Experts of a small language model.
Training: 365M tokens, 8006 steps.
Below are experts of layer 5 (counted from 0) of a mixture-of-experts language model. Rows are named router (the router's row for the expert), gate (a neuron's input weights, with its number), up (a neuron's input weights, with its number) and show model dimensions 0-223. Each number is 500 + 40 x the weight over its row's rms, rounded and kept within 0 to 999. Numbers have three digits each.
After each expert's rows: a language model's description of what the expert responds to. This comes from a sample of Wikipedia text that the model never trained on.

# expert 3
router:496527475538520462553497533488413486538544494573474484529449512519502515475490421481527594508562438553567537467472503519486547509490554467495546601494562506482462550546516403478537518518533511556494505545467543405475540513531510525504501458494475516503484547547534457501444455497588508481514466504466491493576535504445477467518452558475499558548448471512499529518514535504564496482469514493467504539451437438450459508441520489563512522475488491456490420506497482452465466468431509382457490500608547465478484550527565519517499499483425468476474506528527516524472436557488526474525474511523433463545483517482559578440457544540570491468525545498507429533535456576432528549479
gate0:474537492534502522473456517437580479499513511564564462484462521464568513553536568456601526479498527473529487545472561532509519487460479406476547485491516517499497505484496525438512563499473496504570496456570494435517470435445526525475556505530514514547520537528516504517507496539501519530487520528565504562479477579494511481479491560551529482489536482490531606419603533479476525455438507502489438538520446482475503477497483493459522502538495468507578527566523514481532442486416469479414526515528484527455495497540630452496454506520534459535512531489441508534482393430437560475489468521469468445458533490574463514469503537580568508508490552527448489580472485532534564524529
up0:501524486564517524523552529458564512419482475605570480469498463499537512449503521490498535500492502476511504518477588585572533572481510496497497490500541516534541487542441441507462535498453559457512452459582500411495515498421443543465561453526501529470498519580452466485511557587570543469426487539521511441536512494498550487477558519512510463540504541459411560494580468536527507472440495497478521491522529517466492482524513487490483472523525489492464578448561500453487482429463529523483570492541512534480493484578574513488531558466575503456497512449451515577450410511397562520513480550514471489491495487516514527480517574572498452484509510518510479547518508562475486523576
gate1:502423485500524517460517487519520520489523529482490527508420476554491533592483498452557466469608490382525499558573487512468497477562500565503522490456535535495521467423519450448426526484534486517560503502511546416470501510429462558467543517478526502466476489482510479479537551537496471463534461525541497426481474511551508462470432507587452395488509493502508558447539471540532560474516483496544508505459594470520557533523489542492492465497477571513455542545534521383479562535531515585470459511492455504466490538443461583447467506509512451468468428494497473546436528524523515522554489599506554466449504512561426462493563539502498526504461495479526490509484514501442471489512
up1:538477514508503503476550520573540577524481523560510516497428522491502515512459486461568520483524464403522576557534452502520543524547470542449579525441553541521507482478552452501421498513516430500456468541463561427451525548456456487480532547525521494533537494530534458493544524483506469543558506555484480450469500505526549503472405550499461427507496539496515586529570471577513517482434471510474549487519505472561538518524547532495496514490497510475424557565552429506514522519531549548479487485492442474499499536412515539449486572508522436486559471496536510526440501520493542530523495648479584509506425507534494488445503517528476454502447502473514502516518568460421469536553
gate2:482504519484421526516520494517522508485416500437479526534570477494507472473487507515448451438477544577505468527461563443518478508509477544531525536483485462483436508467471533487499422510469493515518574450469483443468564490487513455552461522518442565574487568513514558481466498563475506445495451508524512523506556487511512474530456483533516517443441501419511521569511535550478448477410531554551504567581483480455442487510558565571490498520496508511464492452497463479500575492393520446502532554562491509508471550559530524464495474456490471528500492477545451454464510468440570433471455398577545472478513584503461475523523513414541554496488489561491449579520525526438476462495
up2:459564511494429488512501476570522489442458480464487473551538448554456554480492554474588497454428505532412472467415533449452500479487519523514501569502474548437444469541497494484509508504470471487467569479480459469433486474496489410540457485474445530542522583477518538506499534571493566444584411469503540490459490512536505478504497432483524519461460506562540522520503535492506432511453561467520542515493485449486460503492596532530493450482539524540510436526465497501500545405460493470512527473566450516424460511474512571468513465508494504504421583472461543508506450513455558523540510493541536461486476559526485576538494448410536569501458538506544508558562533513441496485506
gate3:470559482543491461499561533464486540522494493524494486458529523456510570495442521508431503438554581475513484524430493511408429548469471440507431523499515480526457552481486465488521478531509545519419476455451478472515531555466499545412555504444506509501527478450522532475493500497492525461540514511570560469527481436489536503485451429578575454585449489528492501534526485428549476449462526556502583556504512531549518492490535519494583456477505529456510581513495497453407526529528534422490491510548460467495384482532520537474577514456494433481392506542560454527548567528483495461465465514550441496478477456461486541446461544517476480506466475498513498539541497479440535509513
up3:420545530536475461510462503453486492567481498481506520510565524517524572478485495476500509463556527532488465561375515520439468481452466503542433564441520487493482546458490529467525449508480530555464499463487483499551511519491475602452525464502482549509501505460540473419509467473515553469553529461540531436507425490423527526451484470536521510597460493527473521498513486442494468406513517506480509537454503521548512523479529479571602457527478500448486571512457436493463475557492483384462457466527509499540373474512507537501605508453478420522447509596527532513511582527453487467467478513535498570471504470497520493436466500512505470499426479459511459495494501495503545526524
Second pieces of words starting re-, p-, d-, such as received, pension, disadvantages, plus section headers and coordinate symbols like °N.

# expert 5
router:485446556456464518520542439529465493522479507506552483440487551481434512507514502514546429498428575428440426487510487494487547496474553487495560499529465484511442525516539540542470506509578438480455522504520501458488467455475477448540505568532498541486483500540460523519380510518603459509541503504558438499472509497557554514538477475555438481456419477520482469407518515514536520436393556490534539511397407499524460523487502482496477456527529523514477523572521472522516466486472492510449522486477558488542516514512503492481420453512502545502538497522555588457541499516500454602496543495544461515481456498499474485528470421461520520526473492469460524600486527530408489573491
gate0:504478476534476532487467538456492492553492508492530549448446532549530543464489499533538611523436462434502474517503444503496528443545516533501507468492488498547568561466552493551484533516510577463571514544481533552490472489475487599528466451453411504449522500490411504531510487554497498444510575474482544477477474451586463594496474483531456499452462488505480455390499493552487474477485490473412450433515458471488494487443542508447500480481490506490500536516511540500512545530546538487494497493480547512524563550549498474541560462576422475507521571482452489505464539492418442539512502509554572409547529460548450434506498457533501535418489554521493489456547562511492455505575
up0:494440486453450543457507584527452473510533503470549517496476479507517464469431514488504531513457511477510450501450442569535499443455564579459433511536470517502518521415539432591511482482459519448545493562420492558485440452526458535612553491493437477461533405525477475519520468410536473459517524478521447454513450472483506481534471488512547557531496447495514450495516478549528485471461472543464501558498437460495488519473507488466534439545511504499507462486534528487557586494526484478516534540445524549530569520538455525550464477554377459519521554462489501498483539506430528507563488523508513452564473450503431453515476545521502464541491507532504520575567508468551480490596
gate1:491497473498540487489547419509446478492513554501573498502532469532467511422509546489501472554518531513544510566516532442537548490559467564554555585552519444517526485509482463561514496507507466576508579463524475451475463478468448476575465533494412543451501519509501426428444481513581527594475472588511480459494508514513563502500491484476543482496476459496579485451592479493568474497457469471517594522514534512483467485470470515514492518517512530496569509500521439514541385482481473463465483473521551449445455543536457470548419544482560551448467532459505466504463511514450512501510503445519398515496431515511465518548459464492521503546443551458437526511555484539515459551463
up1:575567497476452483471483478440442437518505450485545544509542461560492495475473524507501523492474550477499563529562498504578513420526385497491567505497477474497533541504500496533513474541575418539461527524489427555540455513483481515477478497495415560495498539521480428457436472509446494589538546570549499519477490497520547505525493500453547487500536497494491488425521481493543471518513519492471517488529529494567511492538554534525539571512598503522502505502504441486506396468606459516442497490563511486466505474511532467471515461519546548492481566477481498511507531417429491431476478522517425498455449502408444471494506392415513532481541504453439538512517517498454426539497
gate2:488492558466434455438419511550510447545449484548504489533507496444535480516482490471516463478551514550590627529420447503487545535503536494534475504502455484543525454552584485484470452503551533534543523472489522445518456558504534551538478470487591546540514522478507436491506509484569484400457426497495516518550512493483523462497585476495512569495504460527450503505432452476498593443542549544495510475466481543434472486484511529514525415556517517481547475520570453553468457521500479460508528532552521521456431493509476544490498495505535486461422588487530555438563525504425484524534495488501601556518509420507533452460462457494472442508515502477562526465523489539489522506497
up2:452495543455462456415502471512468522522485501488511416453492402489580523513510500454506496471543474450536553518500442501531517512574550473524545451533473484487571489535518476489512487471523529501488478483535554500477439552486554533513491556518563475561459537485476428502465500554590497531449477519537469501538475572563473525463526536487486559469442458495498453452464495538435570472544459556499525510455562550487492440443426519509519376569572573492524476481507454534487430495533507492523564545580547511492402494461547495517465548557489499443443506512498538522494531451487537508534548508455515524611506435497518443508503491468470413474520484468502493512526442539482462548512
gate3:568566546501476543555546476529510483520456453572490521535518483473545515439555448486533452459475539535497493579515528494522430520466528450469431486559524525457541528478434506456470495544550394550479466479520405532552507508542518469447432560592581573511471493501527542557414456428512478415547534518512452499542452484529501517518440555469447465471490500484504510474446505450528466490506494546510495535453541495513541497470472527434543521490542530506494521463476471504546461582490490478450428517459476499571452543512535511502473489514512494548549445551491474503476490507543483541558491459561454479481515441482529518486434529460472525488485502487564536495428550563441416571553
up3:543528491477443506442487468474519469491511549531456555570527480553519571524461455396553507545476507512461525556447517527525498472524502513500549569518527511487565533545460486509489474537550518503468492516557495526514576518512497473392423554522512565464462455495584521523500443477594556454540498533535514552553523540470469468505449496503440566482473531488475462535470518559386461457525569450483498509473489528533427544532437433565510478494521494534506553456455530570443484425422497390503505466524484494505476452484541518498475475455477529505500437491527546454486497514512565466551519505541538467457460463452452420437473505505441529493538474479534467472575528521497507534529
Noun-forming endings like -ation, -ity, -ure and frequent nouns such as first, season, years, film, often before of or commas.

# expert 10
router:530535459568500568496463481542519517513502503480433491496494466542583501478518556537539505403600505445461542439498458499507475568464520505520446471575448539521488561534495488515416519520437491486505489544481514569554496529473457552514435481481496515468533552541524515514515545508525510470453516497476482538523462453605539442522494460539472554458504501512503452591500450522488529526473534560478506546445447545584523456535520549498413549527482494477505450591504488483550471522504487398534489504505554546449549493519448433494544532485434558496468541515466467472468522427494422522442449563440500504489482495491446458514447564503462477583497530471491482531462528487569496567480
gate0:513476477526534554527423548491470584531472462448416487502495477516545529471517570571460453489531489487448494544472488550472488490477436488551428508548412547491431511509527458523466526471480496502504548442539597542494567500503549478506474518510462485454453547514459481522522543422457503489462463440496473499546502501513515492380517504452508547476521441476547531585519552473510506573521494558476551503547451508510537451542546571442547487547437424523534526532470495486549450495578433513467522626467564540459553539461453486501551555488461542496470470522517523495490536470473503469473469503471514482545490496514434401522421472517518531527464465451466514546490553541511489504505
up0:482500492568520521518430535452440567559508476497403524535504501510532519439462563529459471534487498487466476511493515534530475502458433463519428492549412534456430561520502488488459537443420425532513557434575522510486530499543549478487428486513476474484456530545450504504470553443445488488491490418539461491508502480508477537443522529504505493518463452503589546498506554482529514530509508570492577575540472525539521478517472613470523478503460455521577449534543522490565484475558452543464531564457521528478542530497447526496537587524412546525444480537534513491480531454462463472452489539466414492497449498514464467494443443502508513542454502461513540492510562576499525540441
gate1:578553495534533461456510525548446505514461541447494551501520451531549530451525456498519436428570505491463504485581516565561503441505470504557506445510484507526430489443532468541450501528454461470534462508537476526474497511489453514585491503499535396518521503504474512424549556569469494518543507467474484535540490549541512505485551472482430485422453482568505537445475413528544575489482511465500502428451542460502531483465493506466524484509530459485472596600503411512448523539577495434511524523500467523553557486485473510477487528420475545442530486483433506547445520489495536530512511548501473533573432524537502467444485530538500490425489502394524549482485496442536552521515
up1:539549547562539490436465445537426473522498502488471475564510437519521581510466516477480437485544491466459498523569472585493510482454528459512554488479481540567481485520482539462461529539478439424471480493516520548442515578501482539471515492480499438495449468568610493427508552512467487488542486473487561517506456537485449539475548417541436474517512537546514468468431511468511563478521516454534469444524518469512525519523507530511534466542577513466430584434501415486488516536503469451484463485508420507437529468461497535520444507522521571546520511464401476592506534479479480527467481561481575518541480514486507462545496454522465491391473542478591516511520465485541527512457
gate2:542535490485497474558474504465569489454511460564481493532473513511504475455503508462497449418504525531535521560417471520488503496550484562488516545509532438535567508449567428489534518452513584492557470518500514505536524474529533579544498450511410485510534537466448509551468508511531460433462557587405491471517506514545508515480529474452516457483473486466511520430478407487470547523522556491393468531487465437522481457564485444603497572527535518422531466536483454569497515496466490473530462489507512536491516478521509465484553517541467533476417537462496505464444552455485442537492578514463529471457489518487471447500519457505445463516536487573534456545530449421462603485482
up2:506454534527511489492473500521521558494516523526511538546574500502524468551486457493522457475485480438516571487522492493472509517517540396528399484498504480527488556469452494509481506481512464483545518518470482570483535496514500527540461508461436560496421470500490508556570504509441556448481533481491476421520506515547517477476509547493553611458530516506568516400475463506477546564516433529493484525531514493446498473569548510489557528489501445515453487436584546583521506499576512485541519534550469540492540500511489460473512605472472491473506488485462462593496543431506467482551552566429444551484563567437492539499459538530469549466458548604504556486508392515534516515456
gate3:527515496516491500478432492498497540535489500490524546506518501544476498543530554548487519499444574470458453552483498427536597517518456486560503542481498532550485545530537465531518484445544499479517470524429484437424466446518468548488475469433447563560502556479520506535490548518490589504499578465537461532529489455500547494562504508501535492544502542478512517535454519535490516532444483517480497607549526474616551554491541522442510570533517545534499490642421516550556463521538495509470488526534547549531519471421457423554469464473442459481486530528481446483467477502568472573464454508538504482490534532511560519511475453488463504506408567548492498578466518500490548567512
up3:496551527455451509463449583515506510544542494496438507497487450530507494467494594564419576453490521488460454480508479448506542474457462501554466518513393448521527558518546503516510438481540512499453522508431545442476490487479490520545440506517490499502502474469618556577482445483508590512580508478496453554577503519530547454500532457520515519489504501523480543519504494529463460459466577534459548563485521461588475486458534571536462583480442509575568501497431557524511447499496512493449494497476506560481529480480451422527462467461448490559496549485504454559463488543531425557494482531530449495500499483509515553471511491517489462534422536499509441570484556506524581485535
Leading digits of numbers, coordinates and measures after a space or bracket, plus mid-word pieces like aut-om-atic and relu-ct-ant.

# expert 15
router:484422546451526472561479522513496457391530496482500492498519436485506493546456474466421471466478573467441570573571470508479524487509547458471457514490524521483484430489525536500541533534407504542474446525448532534498505488517394485494523531480521576510456475514522455475558515542451460552465436468506544563478475514465426499501566600500556532489519516514552562560470450417504549535505525459479531493519424483552543519499477574454445505560512371489474485515464540476495473479403539425525502471452463536549554509541500486519550480507490483477564497537484507537505513478492481482557466479573494516436485463554503472524452537480496482503518472451450534470508561573497522489518
gate2:531557473531496467499497519467525578515530476504514509438557459506545477462491523579525558530535551539465487464525489545531433521455423463516479562440512466516541477478527563479501469470477535516458464494445539534480532508488470514514484538462442477499462435478525497461475479478558576504472432516434475505550539463484556515499465560577477476544504438462525559415530415496523527525514455417484510588477441527457449534536507458508546488387517490478461513458493568469508475509496501561551474505467467467559430527456516512434539538497461510522504441503482492537440486555511469508495393542535388532491477453476376439513592536495514510524498504516449520508492507509574516489505
up2:500514477525442468504527486503510495515477443498479545466587517535446472519505502515564557475548490607532522425530440473513475532467499446459419559435524481431557518509463499529490494471475521528496464547478499456502554518494516471449506493496507504469513466500543531512475505466541490499417470502459524457598519513467418471505488552521468434528483532465601521497525441470561465471600500454467470552472534433514523547550521494500469493470466564446486419444418576492504444509483559506511472486581498451484469539471505495468554545495463463503601514482432470470433467497494509453472467525393444487494452472509494517410497520483495491530507520502392518562532467502544551499565
gate3:511516474459494539559451506540571462483519508615577483492467458542527506532505472467462490524581552469548483515449514460497472558490522512529443589520492503470520447469541494420576485520463520493543470489507561513467537540502520426494541482456480532521532474526474496486515424425526486402538503528490497523534559518529480434454490535538500533530486491519539515563445468462551433460475585569437493544509531551509511552504506487509473475555453580567548532519473535544501525558509488514536526505526520486424506490470507461620523477436523540512556516430513485468509464533483440522528537512511472550495521501453434454490536478381405467439463557516496527486491540491511489509582
up3:474524469503489472541484479497476467465491578506489498562520474493516487553442484468388545479586583466540496459466525471430418453554453468511480491497480491490544462436475518553556454464458523531511525482493528529414550549528559489536499531434457550554479480521508440480533537422435513469500514467512527539557525489506552430512533583594591509494495492567536518562503516547492525511559525511520453555548457540544454550451458413442440469523432571587501467522512472490503491538509439519532438455515523474449505509488528535489439486462543502471515476485481424494478494512458495485591427517464410505499517436486473519484551523449520510486519538530479544507504540540480540478483
gate4:462600562572547530508537585460510529457514462496403468501450551444446481507418501496510488554499495489502505509508506562510524427509525560495495539522467500480496518501524492510535553556506485575513495581483595557561484485489527461544567519406533452516499473543498472448495487529456412449478582422576497487431501459461478509474480540470606479471467486545478474504491493459526487476538503463531436484499477483503521543509516462552491522457528453506407510515566498469474499461487525512473453481512489500441486483433473503475430381520563528458505498512545439526513553463539507476520441549550472462542485479540571494468514538517525615562530508501486529522509476476451539517496
up4:511539485503572514455470550482500457464563509458457451542495538485519517555446516502482518537484510533464451507528474480498495499476526487448554536505463463543499560575477485494511486492570531467556479536462524547579457562456503464538503484437528481479468443497589435517485492555418442548458497459498478542522507504431504537382494528465516490503451463486516598421473459491497470512515423451494461523524462517554501509519555459458461501515466482450470481434466486512521499501486597453531506544477466459477469428499408459464460463546497567464571523531507488505505535469459500517496413548540513464460449462572523469486471523538523562582510565477524548461510481540434524376478
gate5:486516464480478464526464488488488482560507502466522476473490497508494514537527566443528484505535466486553522588512496450473537435478540467500505496522571617512418566472544508480461574445499551402488454550530480508489545465481499531507457525488504517493497438459561435477463460507570506579579463548473497503572484439484551471479487448495572521519506519552529547452511562539442453510399484483483449477528500489538508450491528539502442402527527415508573486535528554549552532515514479580493519475491467549501489541587461507525581494530552432476569549523456510462525503438523529570496469485547485469515546461482460528540487501533463472463548460498452437510502557493453493532553
up5:537474455503472437517446506453476465548512520452509457479488579544544447507501512433424513501570463510493519460503510430521552505480530491456489583505532635569446558533537521451521577556438497416516510450518433525483565459501501498555417440508484471559442471521508448474435456471547451533496513521490504497495490437533531486522475446445526435436504463504500551491531542506429437538464489491556497520534499467559453477514518492477428432534512500491585483525507539523559527547523510541533546441529485582515491493545473536479537515591518472448534470444465502475541541561550489550452464505509542476484538475477534521559501489527515466489536468501511502553501541466463600542508
Short inner syllables of names and words such as in, ol, y, ings, an, as in Stockholm, shiny, lawyers, Rawlings.

# expert 12
router:604535495455458564510473518442567522516519475426503508529509528533601500489538448496469524501546491466538452485472488543518448495533527471505512453576553488549536442463457528481385516492474518417467519501549564509498534484426528531444524571482535492524480486488504479526481484518512498459578494544548484521445493507510493451503534476495445426503530537478488420539414498467433528400454545441522459472496436520471512506476523458495465417538484480475469533568480435498435473479477529466426509506536511480596471498494503555564556446511475496560581505493464534490565486541483508521546491497430477514453565557508492501466514538454491554498514505577530532464532493506503446578434
gate2:455506555497580445456513428519559515587488525489434488461478389446525559501539475473571505491504474503479463450512455544456436451488495513464482512475470499491530483530475524483489460520504443515495555401477509560481530452583475507486547541484448509516492515506482533475517466488519471434583528458466523488573445434496564500474523500476502530549518466508537496590479540459547549508482504569474560446483592480501520464527533419509574497543532470529445512537453497530480483493449559546415478563530439518540541483456576439535483448512514619516499450480524457477492451470503547542515529521521467525543525483538509476505399549480497441470527520551543461467452506486471548509513
up2:533525445575496490530548553516520489488470551545460543504494417477561508507574484502473452532547478513495455473467502547412452466522525530496511497484500506561537450483450517539530475490536523542474501503527495547492503464517478445482543475443486519600512511497521515445553475525557497503627544518551552461453443472447614487521434506448433557450553509512510460498468526484532557482469466506433555479496539547528482465577571468546568511501488481518537465540488491478499488519361586515400524520536447487468504492475568455548430461432496495494472517400525534529549496579532499539525529560510499478511492461521510487484516538474506532500506509544522547477448461488499546454546
gate3:517519498531471504518447490477476604474521463520464504581517512540511468436497561487501487519551548463547517509501535500455483494480526490531538454460464537423558462500448478451476559477538523518483553457539441512500529403490470576536504550393455490490523453532557519532532459418513527443510482547531554543508508559537536493454531524549459595545480457474441478505492458486448492501456498550555398474534440523505462430479495519518525472481569517532485517505526504426495452505525508517492447517495559426509507491488550456464403514543510494527538485391515577486561513581457493512523493461533500439476559583500494474548487537558541513464489522522553558527534535537477537462430
up3:524488536579509530571390477498444569439487480438423463542541539476510498469512524466429468443508549463518490556512532530458436500441563504480527422482461542466573428446537470450502551479555520463498553486530465501476506422541460550505514573430518435488486532499509501562524437500532498469576486480551504528465465536558503506468478495522471536489490489500507450489555482413479514463459573548533462560484459496544478472502532515531467478536541493584542510493540496486528456481507535534479500539457542518522542461529453496391473449491510488520510508492462553503556524630498442512532507475443499425440529494530543523554516461517556511505455422546514563504524495508448510499447
gate4:493517439556514504569524445510597448439495513464483474467504451474597426477451504476440536468524527519532444499494458494560477489470503483484565499451459477441491431512504611487485416543547459482537440439478525471548516523519477528433518488444486459436505500472541543424486446507438526435498536587457500495558420517532490549537550523551509537482474470504549503487465534503423502432426526444527459503496518547508499503533494532515507485521536466423552541500475479536476399472445462510492524526513447497545487496432498589509513448451454489540493509453559452422535516442486540518571454472499537494485532560520426500510525528453492522529561470537564506462494518468495497495538
up4:506496477522513532574514484491557474481485521441469451454447439518566452461486525457427518505491528539531417521466471496613496527489437478487549409457454468484523457511510583500479423535540475464521477432502535493531520495502473546477511506492440461471506504525549533448466449460482553485453507570508495513603468488537527484502526461551497527478485492507497494526492519490475509473466517428446472434469514518482474493527520539428482458563550549471563532482513506510487403500527515483456556558536435486507500565433560573556524529494488614499498530444531488444547519510484501537508473451462592429480514467476398490473495527520430540546607502532547558496459527489526446504487
gate5:532486503500505456526480542484530546541483490437532512479521497512457486419425500515463552563419534502529533533486459520530554478530522449463578477466494573539509559524520462564575370458499454488496555543456474535415582513423526489501487538496471483525464503432564487578533416516500576547479505531473510496517546465512542484510530440533420517485485411505494501540521488511490509549476495511539513529601520551540470493466575466560553463579494459533544549477488405488564496513501525483437490498511530520509500489473499503506447431468490547530482525444499473441546482534510539522566522543535432515517513484489526420509456543454547508489523474470459504522538479419458513466428
up5:557527527500474475538497536502530549494489480490443508509478424496488484377475531488449455528448464485529564484477506556574480463456491410486567497496478539499437505534504506504525448496519492524509498423433466556464533497500503520528461500422536540569473450457484509571521387564451554532549525498499469533507533469487526545530614478519456456461447482498548497482528464496479480526486468567495537509617479486528477516481477453532528472419533497526534550491490449533537515431537471521448490493563493478500530535466462500478482517432521576574492564493527495491563450521462522507543415498538457510467542518477476451543446526451471547530563508433522532440541491431483468483402
Inner and final digits of years, codes, votes and times, plus word endings like -ology, -end, -ctions, -shire.

# expert 1
router:453509521475578502513534543573515540518467437567509456466497511446451504501482459482498509465450501563409496498483463424542503456512536479457495479524495485519497520530442467545549496518461499511523449496426471461487592460543470518545481545450514525432471493441514520524534461558441557462478508417432471521491469481445507502501483538496544505454409479502479550478535503481566495512406546568466468523551512450543517588494538582492506538496536469480538482478467520497449491491473510574495568528487492519530574597496457477438471531446526499483538432601453449597502501489516505574525509485571522552557454504489479560553527505450547509477534524477450501575502469491540463458454
gate2:500467451517581466447503496506506535507476446528449525533520466528428487503490515442555531435485515531473428529535467459472466528528411513499460537531470476540489497475461484475539460538505524465537518431597441444496510482604402549490498490512459513462512507473508497536518528445492571526416473450411487547478553496522450481456531472475466525416509380494480494434535480497515551434560579590515549556528493462472528516516438509460410474493529469463450544481515497549505494462486459486491578476532583512520470483480513479488514541412510494498513491519462583549468453437518494547550466519528484485467511488488552453522484549511475556533544510477478478505551492470600482530478
up2:545526458551539455435470499472484529528459524489434507493552532482458495539454473453581554447511523513492517490468503481443476566458510534460482512526469493496455469533495440517596427522427445409484481501486513455581437457552449504539470505526501506478531440514454507514519523500433570540441518469481483545474537454507461541522584475493495494459493442484481547450518528470484557418545518569543500539467434491426402488526451510473455521482594429530492558510463478493436506490483519484474553466519613514510472516533484427526523489491439470503499501526516511526497460467470488536564537490521484436481545487457509491547520565440463512567440468517509558549478498389525449476460
gate3:512468481544449524484484522493494648558569475518587512450563549509523518510413493559534456447475485518564546487476495552523582425458520465490519502506505528551534569496533499475503479511437478536519463557466458483447464499528412491510492453495505520516475426499446545527594540517544530448479555396500433507490541574464470494500413461516572461507468530510491500486541508550469519465531426486561424557455547561516538546419553496471463550476474485565483467510494534494464481507524519543515524566493494519506466494508484512508570504484510535572557555457555526507463546489514410514483528552489554537488503550475469492554515545485472531480518484580483515516531468473486514446496
up3:545479580534486480491588429587482599487486478571523514481501552536516481484462458486494464455446473561531538557521455542570599465504468466490517530509541479550516529520525481443498512496441531542482548526482495438434528520585466473489526453562520534525448510470515532471455464512518560547491536526561414449488598577492559513493459420460536506473457509511502471516546547489506511503499483523575466569455470525522536491450488599491460530508532485509543457472513495527491396491504489473513494449449564527456521519452539519590590532467513507536493526478478485513500566534487509526478559484475457522558476580460484504529488519511490499525513457536423512463487415512483466456431
gate4:406521467549543480526511505507551430524482446473513472466428425484442513514398429474550572517407473540423534493458541495490513542396501522425474459424475447524466526543517476519469490515490554558510470579499535488504491554589478527520511503504514541465544498461484506523518463490411527497566558485534485509573511483515500509516483508516463475494501530577513494545564549517537497525500500498499480573553510457541519490448483492435509466501547499530460500495572516525521453511506456550428549551501533465503487499421456535478534527563531434414481522471487478569475511540535481514521545497461468451502551481484501473457532526559567475428511519552463579456459498386495480531496
up4:417491464509492449508524520531577429507517561539516450460528407530444548521412468522555529496470453481460485494463508471454504554469490519488468473445493470493466529474520451489507432578468524528502430517494592542516466555588494565544488501483557532477472549503526455456479385479421526554541513466523509497530507509556557472433440482476450471466504508518534492469523521500540557529496456473510466510497475492493512518458560491435519451493518523481466517450578542500515445501532483542423528548516505444459563485422502541509478497591518448434489477451548576525541539526481461484478531570508480469494533471448455432504488551485559506453487539507421586514464457462504529555537
gate5:546477445432431526430507545461554503548503390502506547588512534474490401475560494485442571504488486449535503508452447486462516543605534424487510533488485442481522468487498511517490500472526400427447536499534457512483484483507553541553466512458587468455467490515532529548493484566556575459551475536466545532495477507553481529443484480476490476508524513506477557508484545495440500451455503467555517446441572419494503516519485463510451521540530401468546470517499517491497509462474457555517512425516457489513505615477490524534499478409540566505519472458501554436532490501450456545542440471513527507497490547502493525560501556500543478493480534549506491578491529479448500468492
up5:545458454443420543458526482482529491507531466513492517549488503522499357510527519491454529530457425425561500505506491486495546528552484471447427542514496436427509482512528502547463489501509497417473525495487485505501494480470543497490519533449550453460439490482567506509525474548550570493499503545467510461512499493528491493467478500507439489500539515468471553502466520519466508498451495436510550433441567418501514573500461452455521514564539443475489442547467545483528522460537504551528529493515506468459498519520488542489426568347582497533488481455527475444507486505463475514562410444469491508501515545503509592598497491497580422473423515487501528574505505428502465496539
Middle pieces of split words, often m, em, ers, ing, as in Nightmare, long-term, lawmakers, users.

# expert 14
router:460468527542556525514493489455526458504523539535517508431497491513506447492510542553505538478411497515560434499455496447500504528515487522522551496452503445500504481492550487603503469569470478529518531474499556516444474457519483469511476561450511472543506509475481500487415472536429494542438540411468512475473521500543538459480526537460511455524523474514551490425507512516523522550510485443550472517430567509433532570477484430506475439531489531541533591458545537540474472447506508524422433501482510510458524533490516447527468428512519480453500490457586514453488598502541563448425552497517533492512401537501383441525463480572537511484406465465482543521487471419500513538546
gate0:506434466489525562508493466423483523511547511504480523518485476450520441462515494567484443464497461465447493526533486480531535528438534568397560501478547430517420403489400540463520438502565487504509561407492451533538502539513492451519538509527475446455573567506460470451495509476477560479511481380466496407573544424527468515457550511456451447464504495537513458552495576485544475494480482489496459568471477532427553552491519451485518439468464509518539503493466470547532478523523459459545516464477492591541531499473488519443517524531419534437474541463464495502445534500545540455489524565472455478445525521538522524506528490503484412501472517522545480493492549510511483496525
up0:511443466518517486494552508456488470473524526600504525467524538464475435479521523552507503524539490437444470522504444470534546529444529564511552464493522458479398435489422508479577496523520413542523534427483489564445519495527452469513518523570527429528521536523398495447468453501532528468488529392505531403496551448513469543430483521490491514508516460505494493451547540498458485488496498484490511552408481494493519547471477421464493470490462521483487509457460479566446507533496519446474529440461491552506486434433466539416500543549446478432532493487451483486445533496483481452472602526426477398506468532486522513496497511472499508518464472563499463482465534527444517514588
gate1:479451501505455509516405530462569439509495450496512444528500444537497570542495443585457415485520493551455544544489518469425460500558474474489478440491502472501497438494496533469486479515403485533490511446518537511446517519439492512446511484590522450508492450466511507493510531479547511428503450536482489554468480448533571510520464551502483480512536496518473468472537499530472605477496551508478452497494493463463490527447517522502488463473486508537466443551488539509544469558460503463463485522507498523467498549434513506528476509441501471432482421479548495472409522539479531568416498487452406425516407439502461423471525452506437477483523526495484509594498493391556446583503
up1:537462476441478529497418427455561441469451510471513505489467463563503569550441498587506440501450493546474536530484499413424473509511438501496515503546477507472471421464548514536513508520429481503484520520500536467466544491455522577491519475623481528492541495460474510507469497478463516433536445521481499530506492459515513455539493561495509518446534455491484475476592543538507558477517501547516462471500446479499509593457508520455518453433457487541514542466529510460571489489491529445482478569499520568477502561470505490471478525433529493453529434441487555467402549491474557591428484455464449453548443494466466448448525505486436448478541506542461486560509522469523497542417
gate2:532481515535482451437473461524487503473495463540526488477519468497512497512465546530506521535461491503485488542494516527493483535520470543571511567514442491504489551448386525516500532521581511473550427517419566465476533588434460479490514522460526503503489445479508433523505451572462468564483474461493469481522561490581520435578510482527556555557494540506500531427496489457474527484499495419427475538405506576425498517476573534528429450450495526459505515513543513427516531495512522483438435518534450474521532512416490588465478493475480512447491583463498525462533510529482547515508499460559451558501505463503500451471459462433484513584465521474431472507434451429501471562545
up2:465508515555557499392507521507426428489581516493531481497538471498480564530509518527523493503535524517504433475471444490508455493530564511535525467540476514545503515504451556541474525532534547461493398585454511521497520586452531496492491518496589432442480459507524489544474517497525493519529548540479469517520464432503483438485502566508543566559497530460538531476439511490457521605447491481431547490462593514427479476443532507457417567568494492492441513527470591493486530510512521497435522544500493519523510468573543508421547477471527545508518568492416498461464510490503532504525563533543415575483490505464453510484524485491525516471479543517481477530511486423558486597473
gate3:538472517518547532439501453453528472521511423536478479465455499576551454474561490515513433454508478465434559463472440538459548538497510449423591491498449474442492503446493463531495574585516511496416539445521470471518471540460505558464470475493514443540532475552521501482499427540487529454497529512487504486527514539514460484458559514524509467489468528516590432509524567483529454503493500489440473559471485492501533469541497459483428436519483541484421513482539534575558520527470495494503515559496492545500524442519563517531479500514502492518462516524605507541490568464444505483416495501519522466453419433550543449432462419503559486535445459433457466433456467441530433488516
up3:549500525498491460438492503477549459487532419550545449499465471558546444477534490492510422444489479480474512455497451523443532530504517418482527525551430488455526490458553493548442572484495499444429493494450449468555512473506446518490549447475476512535541501558533504537496501548444473475489494511490486460510543510485439479519602492563542454524434546480558469486592560467505418467550498448450422556535483439503506459565524422498438446465489560408443470484550512537513542495493522569476483557520537454542486493509561481545543536492508482468492495545552503579458541540452472502511514457511521515456456403544506465419518417513564459516476493457501464468467488477512485493467
Past-tense verbs and endings in career biographies, like graduated, authored, served, played, plus infobox field words and date commas.